Weights of a small mixture-of-experts language model, trained from scratch on English Wikipedia.
Size: width 128, 19.9M parameters.
Experts: 64 SwiGLU neurons an expert, a softmax router.
Training: 578M tokens, 2895 steps.
Below are experts of layer 2 (counted from 0) of a mixture-of-experts language model. Rows are named router (the router's row for the expert), gate (a neuron's input weights, with its number), up (a neuron's input weights, with its number) and show model dimensions 0-127. Each number is 50 + 15 x the weight over its row's rms, rounded and kept within 0 to 99.
After each expert's rows: a language model's description of what the expert responds to; "comes after" lists some tokens at least twice as common just before its tokens as in all text. This comes from a sample of Wikipedia text that the model never trained on. Tokens count by the router's weight.

# expert 5
router:42 02 43 61 26 44 30 52 75 47 28 67 46 74 43 44 50 50 48 58 40 64 41 60 62 57 32 53 47 47 57 50 38 43 64 45 41 52 44 47 44 42 46 34 63 41 99 52 65 54 24 31 66 37 55 49 25 42 44 83 32 23 54 53 39 46 36 61 62 54 50 36 54 11 66 54 46 21 42 27 52 56 72 61 69 51 99 45 48 42 41 45 55 48 61 34 59 58 35 30 42 57 24 47 65 29 58 44 40 46 42 60 13 38 63 49 36 39 39 54 67 57 43 41 52 52 48 53
gate0:43 45 15 33 24 45 12 41 58 69 47 50 30 45 36 05 30 65 44 54 38 46 44 55 22 53 63 44 53 56 53 49 36 39 29 52 53 78 39 28 80 53 48 50 41 13 37 52 24 46 42 51 64 63 31 64 52 59 42 27 54 35 36 79 30 22 46 52 44 49 45 52 59 38 55 62 42 49 55 24 54 52 20 53 26 46 49 54 50 39 44 32 18 51 72 79 37 65 52 45 30 45 63 38 57 48 69 62 48 78 51 60 46 49 47 71 33 37 48 47 43 46 65 35 48 61 56 74
up0:75 22 70 39 70 47 52 32 53 32 57 56 71 65 68 54 47 48 55 37 46 44 46 74 51 62 47 33 45 35 92 46 51 36 45 73 51 45 51 48 33 65 32 35 58 69 35 26 59 28 65 15 72 43 47 42 50 51 70 54 29 59 68 72 55 46 17 80 76 61 27 48 59 66 61 34 31 37 38 29 68 67 36 46 38 42 59 53 67 58 42 32 59 34 56 78 74 39 32 48 66 38 38 64 48 51 45 54 65 62 69 39 56 47 44 43 33 51 68 35 30 55 57 62 58 25 53 76
Description: Short cells in sports, election and results tables, like column headings (Votes, Pos., SPG, Result) and digits, percent signs, closing parentheses.
comes after: " |", " ", "–", ".", "|", " No"

# expert 63
router:31 35 53 40 14 51 53 50 55 51 33 51 53 64 41 50 54 44 43 54 53 64 25 82 52 85 44 60 60 13 48 40 45 69 61 56 68 82 20 39 58 63 40 31 70 56 83 25 57 48 48 47 46 45 48 26 57 46 39 72 43 24 62 19 75 48 47 68 43 56 33 48 87 20 32 54 61 37 46 45 54 52 74 57 52 49 72 23 27 54 53 54 47 54 47 50 53 56 71 16 49 72 49 19 74 58 56 50 43 59 62 50 57 52 51 33 43 48 32 58 36 54 27 45 56 59 46 56
gate0:30 73 46 59 42 58 28 53 48 57 48 48 63 31 77 57 48 66 36 43 34 62 70 54 59 63 46 51 71 86 16 39 67 51 80 51 78 68 47 45 46 27 43 38 52 46 48 28 70 47 37 41 33 63 19 33 68 53 48 55 47 37 44 47 54 57 48 38 87 48 56 36 44 56 53 26 49 57 37 66 41 62 65 64 61 78 82 44 32 39 62 44 34 77 43 61 59 67 70 29 46 66 64 47 59 56 21 52 48 76 43 39 67 53 38 37 31 60 60 53 25 25 55 49 21 71 64 47
up0:25 63 36 50 37 42 34 42 54 41 47 40 67 29 43 30 54 54 81 44 22 37 51 33 32 72 64 43 57 57 30 74 54 63 62 55 59 61 32 36 75 49 47 39 32 66 68 28 72 28 67 99 47 52 62 44 50 50 57 67 36 23 57 27 58 63 66 66 42 66 74 57 46 51 57 52 36 37 46 60 48 53 60 68 59 51 61 30 57 50 50 56 47 75 50 58 54 17 75 33 82 52 52 31 54 50 32 40 34 52 29 27 71 55 62 51 51 33 49 71 43 32 41 41 26 63 42 33
Description: The first digits of 21st-century years, mostly 20, in career lists and tables; also cell-opening spaces and coordinate decimals.
comes after: " ", "|", "20", " (", "–", "19"

# expert 17
router:54 12 39 53 25 59 45 42 62 55 48 62 55 41 42 47 53 39 27 47 62 61 41 84 63 45 31 66 56 31 55 66 28 48 61 43 43 53 52 60 62 66 64 40 64 48 83 57 71 38 57 43 41 25 50 47 37 26 43 74 43 51 50 56 58 53 53 49 58 49 53 38 54 14 56 62 19 44 22 23 54 45 62 74 40 46 70 34 48 35 67 63 86 43 52 53 38 49 63 24 40 53 24 45 51 28 81 51 43 58 34 71 20 42 58 56 49 44 25 68 37 77 49 36 28 76 61 66
gate1:39 21 87 44 42 50 65 78 56 45 62 55 55 55 47 30 54 38 37 52 69 60 42 57 42 48 40 57 40 45 68 55 30 42 32 46 52 74 70 56 86 55 33 42 61 31 34 74 44 46 48 71 58 52 51 61 67 38 38 65 72 49 53 46 59 40 29 48 60 70 49 36 26 63 70 74 59 23 75 26 64 46 52 55 25 47 75 65 67 61 66 53 60 36 72 84 54 38 28 46 39 74 22 46 37 41 40 74 47 47 49 53 54 49 69 45 54 33 57 63 23 53 52 48 10 32 63 51
up1:56 43 42 57 60 62 44 54 25 33 57 83 81 75 58 58 19 99 61 65 45 65 20 60 50 64 59 65 68 52 49 74 45 62 44 36 50 55 56 72 60 76 66 48 21 40 70 79 57 55 64 58 60 52 62 45 47 56 58 50 40 44 66 38 60 52 47 45 42 51 45 48 58 38 61 15 64 65 44 40 66 77 46 55 34 60 28 31 72 52 42 52 38 87 59 36 58 26 65 31 35 44 60 39 57 46 54 35 33 48 53 61 58 55 50 57 16 55 33 40 49 31 53 38 44 59 63 36
Description: Pipe separators and blank spaces between table cells, especially empty cells and cells after numbers, as in election Swing rows or league tables.
comes after: " |", " ", " —", "|", "%", ";"

# expert 54
router:48 37 32 45 46 46 57 49 58 62 25 38 76 56 45 54 67 28 52 51 53 63 32 47 46 54 35 58 58 37 60 27 50 69 65 70 47 48 53 69 44 56 78 52 68 65 55 31 50 44 61 45 60 17 81 41 41 33 02 81 48 24 45 52 38 33 45 54 32 46 17 33 69 31 11 63 24 43 29 51 77 35 56 53 43 64 49 51 41 52 67 54 54 70 47 53 54 66 64 53 60 59 22 25 60 26 71 48 26 39 34 61 37 38 65 44 30 57 51 43 54 54 47 54 55 76 53 44
gate2:51 57 71 32 43 42 42 26 54 31 27 51 29 60 55 26 65 60 38 29 55 48 40 53 45 19 38 61 65 25 83 71 49 72 66 68 39 32 55 30 37 36 46 30 84 53 52 40 55 26 36 53 56 53 41 43 39 34 47 59 44 56 48 60 50 51 40 48 49 27 52 57 62 18 17 52 34 35 25 48 54 34 21 51 39 59 69 64 52 55 49 42 39 33 44 49 19 45 85 66 65 33 53 37 77 27 43 29 28 64 43 43 72 59 57 51 33 54 44 54 43 27 44 57 70 59 26 59
up2:74 47 47 48 55 50 54 42 48 49 36 36 11 43 59 49 52 47 16 17 49 63 64 53 51 24 32 39 38 76 62 53 73 56 55 44 44 48 33 52 54 37 29 53 51 53 62 47 57 36 27 52 71 36 44 27 67 48 71 61 65 64 58 54 73 47 44 50 59 49 38 41 33 39 87 43 86 55 51 36 55 73 49 58 43 60 83 40 37 14 58 76 55 37 54 67 53 49 07 51 50 24 44 49 54 62 26 72 46 55 81 44 69 56 54 59 40 59 56 46 50 24 26 66 60 65 53 51
Description: Single capital letter opening a surname or word in tables and name lists, such as B-enneteau, C-oghlan, T-obin, K-aysanne.
comes after: " |", ",", "-", ":", " (", " \""

# expert 7
router:36 19 53 51 51 50 51 75 53 47 59 46 80 63 35 34 31 38 51 76 51 45 60 86 60 74 55 60 43 24 85 38 27 46 67 81 63 56 34 58 66 47 65 41 62 58 68 37 57 40 45 48 56 28 58 54 57 55 40 39 35 21 70 54 51 39 41 42 49 45 35 27 65 37 49 47 50 46 27 55 52 28 49 66 51 65 47 31 21 44 65 58 59 73 63 16 71 66 67 45 34 55 59 47 65 53 59 38 34 77 25 41 11 52 43 31 39 40 23 47 38 63 53 47 41 63 51 66
gate0:15 32 62 53 41 74 36 60 64 41 55 80 40 35 45 33 40 54 54 60 55 58 52 67 46 46 91 61 75 42 30 73 43 73 38 72 49 52 71 51 37 66 59 48 20 43 46 03 37 80 23 31 67 33 53 55 42 40 52 46 54 55 50 46 57 78 36 43 72 61 51 48 57 36 71 49 55 58 55 35 41 54 70 38 45 41 52 48 44 34 63 41 41 16 36 56 87 67 32 51 56 43 33 50 38 42 41 48 29 44 22 33 42 17 53 42 62 56 60 55 62 53 55 54 35 62 50 56
up0:45 56 67 45 66 25 36 32 50 62 32 56 25 71 65 35 58 45 44 61 43 68 34 44 63 40 71 61 54 22 31 72 75 49 45 51 39 70 38 87 61 52 45 47 57 55 33 48 36 75 49 35 32 46 34 55 75 19 36 15 49 62 32 33 58 17 13 80 66 57 39 55 53 32 50 59 26 62 61 42 64 37 47 40 51 65 34 48 56 54 66 39 37 60 32 47 39 55 53 51 43 37 36 50 60 44 43 45 25 32 69 69 48 72 59 56 54 60 30 42 38 46 43 07 55 52 48 39
Description: Articles and possessive determiners starting noun phrases, mostly after of, in, to or for, such as the, his, its, their.
comes after: " of", " in", " to", " for", " with", "."

# expert 33
router:53 36 53 54 29 48 67 50 71 57 64 47 48 78 50 53 51 45 42 46 48 55 26 48 28 52 49 61 98 35 83 54 46 55 63 66 65 50 42 56 57 54 65 49 62 62 52 49 57 52 40 42 38 31 39 36 42 16 59 99 41 19 53 60 53 51 73 19 73 57 34 48 49 53 52 45 51 48 52 47 56 42 87 43 66 57 86 42 62 58 54 53 58 52 60 67 57 62 54 39 45 41 44 21 63 54 67 38 19 70 34 46 56 53 72 23 20 25 67 58 41 53 47 60 40 54 73 67
gate0:55 56 54 48 64 37 53 30 35 61 54 73 55 65 64 38 75 50 38 35 61 56 56 58 64 33 63 75 87 65 71 48 29 55 56 57 35 60 30 60 41 25 41 53 59 28 48 57 60 76 44 42 45 28 38 46 40 50 30 60 45 42 41 33 62 56 21 40 46 79 32 49 52 43 52 45 64 69 28 58 27 41 58 55 50 73 49 35 50 62 32 95 27 53 61 50 55 36 48 74 83 28 57 57 51 41 61 62 59 41 65 47 47 48 79 43 46 02 34 68 40 32 58 69 37 51 51 64
up0:22 53 60 46 21 61 59 44 65 39 37 43 44 37 44 20 72 37 22 40 26 67 34 52 60 67 74 56 78 38 43 50 48 47 40 48 66 44 66 53 79 68 37 63 33 52 39 48 35 60 38 41 47 42 32 23 22 46 40 75 47 54 56 38 56 45 48 41 64 57 47 53 11 56 60 42 35 67 44 51 32 59 65 65 63 53 39 57 69 48 39 18 44 39 56 55 42 65 28 25 54 43 43 29 43 52 15 24 41 40 70 40 72 69 49 51 31 33 36 42 53 64 56 51 50 43 96 35
Description: Labels, units and symbols in infoboxes, census and stats lists, such as the E of Elevation, UTC, %, ft, •, Coordinates, MPC.
comes after: "-", ".", ":", " •", " (", "R"

# expert 35
router:51 43 66 57 20 57 47 72 59 58 46 46 51 43 43 45 66 40 35 65 44 78 32 75 45 75 50 49 64 24 51 35 30 48 77 68 52 40 45 79 57 47 51 43 61 95 82 33 53 47 37 45 50 39 73 27 33 46 35 32 25 49 66 38 46 49 40 43 57 72 33 36 59 44 20 65 50 49 49 44 63 41 63 69 55 37 46 47 28 29 55 87 50 63 48 34 87 50 57 14 55 47 44 37 64 26 59 41 58 40 47 54 45 64 58 46 39 30 27 43 35 67 50 52 55 59 69 70
gate0:66 25 46 23 05 47 37 63 49 41 47 38 38 27 71 48 56 46 29 25 59 67 52 65 60 48 37 31 67 20 45 51 59 69 61 34 54 38 43 49 79 23 63 54 80 43 40 33 64 41 69 65 49 69 64 45 49 49 70 28 47 66 63 13 78 48 38 51 66 80 60 26 50 67 45 48 55 52 64 37 60 50 48 23 36 50 43 44 43 38 55 30 43 63 62 76 51 52 52 47 56 37 60 50 20 71 40 57 43 48 43 46 61 25 64 35 33 36 35 39 70 46 66 41 32 39 57 67
up0:63 60 34 48 55 46 52 48 33 38 56 28 65 57 42 78 75 66 71 64 53 45 51 63 53 60 30 33 59 62 66 63 56 51 70 47 43 39 42 47 92 31 71 49 64 69 32 64 34 32 67 46 50 24 63 43 42 77 48 28 63 45 69 46 55 34 45 28 26 46 68 48 61 64 54 48 64 70 47 53 25 69 14 34 85 68 51 34 32 57 57 46 31 57 53 48 51 74 56 50 59 11 41 41 71 34 58 65 57 56 55 48 25 63 29 30 50 45 56 44 38 25 24 35 59 60 60 42
Description: Spaces and digits that begin numbers, mostly the year after a month and day (June 12, 2013), plus day numbers and table counts.
comes after: " ", ",", " in", " March", " June", " October"

# expert 29
router:34 36 55 28 24 57 71 47 66 59 53 57 57 53 36 49 55 42 47 75 50 72 45 51 45 71 00 43 53 56 66 13 32 52 59 51 55 56 23 47 55 66 50 66 40 89 62 36 65 29 53 54 45 37 59 40 37 39 46 74 32 35 53 22 45 34 53 22 53 48 37 49 40 22 33 73 46 59 34 60 57 52 54 46 69 40 87 46 25 66 58 67 72 62 51 44 57 59 78 40 60 42 52 58 62 58 55 30 57 55 35 67 26 42 50 46 41 22 45 34 27 55 55 55 50 77 60 54
gate2:67 57 94 45 53 47 41 50 47 82 68 80 57 62 30 36 45 51 44 65 39 27 73 46 57 45 78 55 69 31 36 54 31 11 46 63 52 63 34 32 32 55 69 39 48 46 44 66 59 50 75 46 48 53 60 57 58 77 75 61 62 66 24 62 44 52 29 48 67 40 76 22 62 57 54 42 48 46 42 34 62 31 38 57 38 67 96 26 65 31 58 54 37 31 38 57 60 59 62 36 27 36 48 47 72 53 47 57 66 30 62 49 45 49 46 70 38 69 45 71 49 46 60 50 45 47 62 39
up2:58 34 32 55 45 28 38 68 69 43 18 58 80 39 39 42 29 46 59 46 59 75 40 44 46 56 54 70 34 57 33 42 76 46 35 54 38 62 65 62 66 69 63 76 47 45 66 50 56 41 50 45 71 43 42 73 62 43 66 41 44 54 61 60 42 37 37 55 57 44 34 79 34 36 48 39 35 47 48 34 22 45 68 36 28 88 32 50 51 50 36 18 24 73 50 40 50 54 59 48 43 33 50 40 30 35 28 39 06 67 52 29 33 60 61 40 38 56 45 19 56 52 62 52 78 65 33 61
Description: Punctuation and symbols inside numbers and measurements: thousands commas, parentheses before metric conversions, degree and minute signs in coordinates, spaces before percentages.
comes after: " |", "1", "0", "2", " /", ";"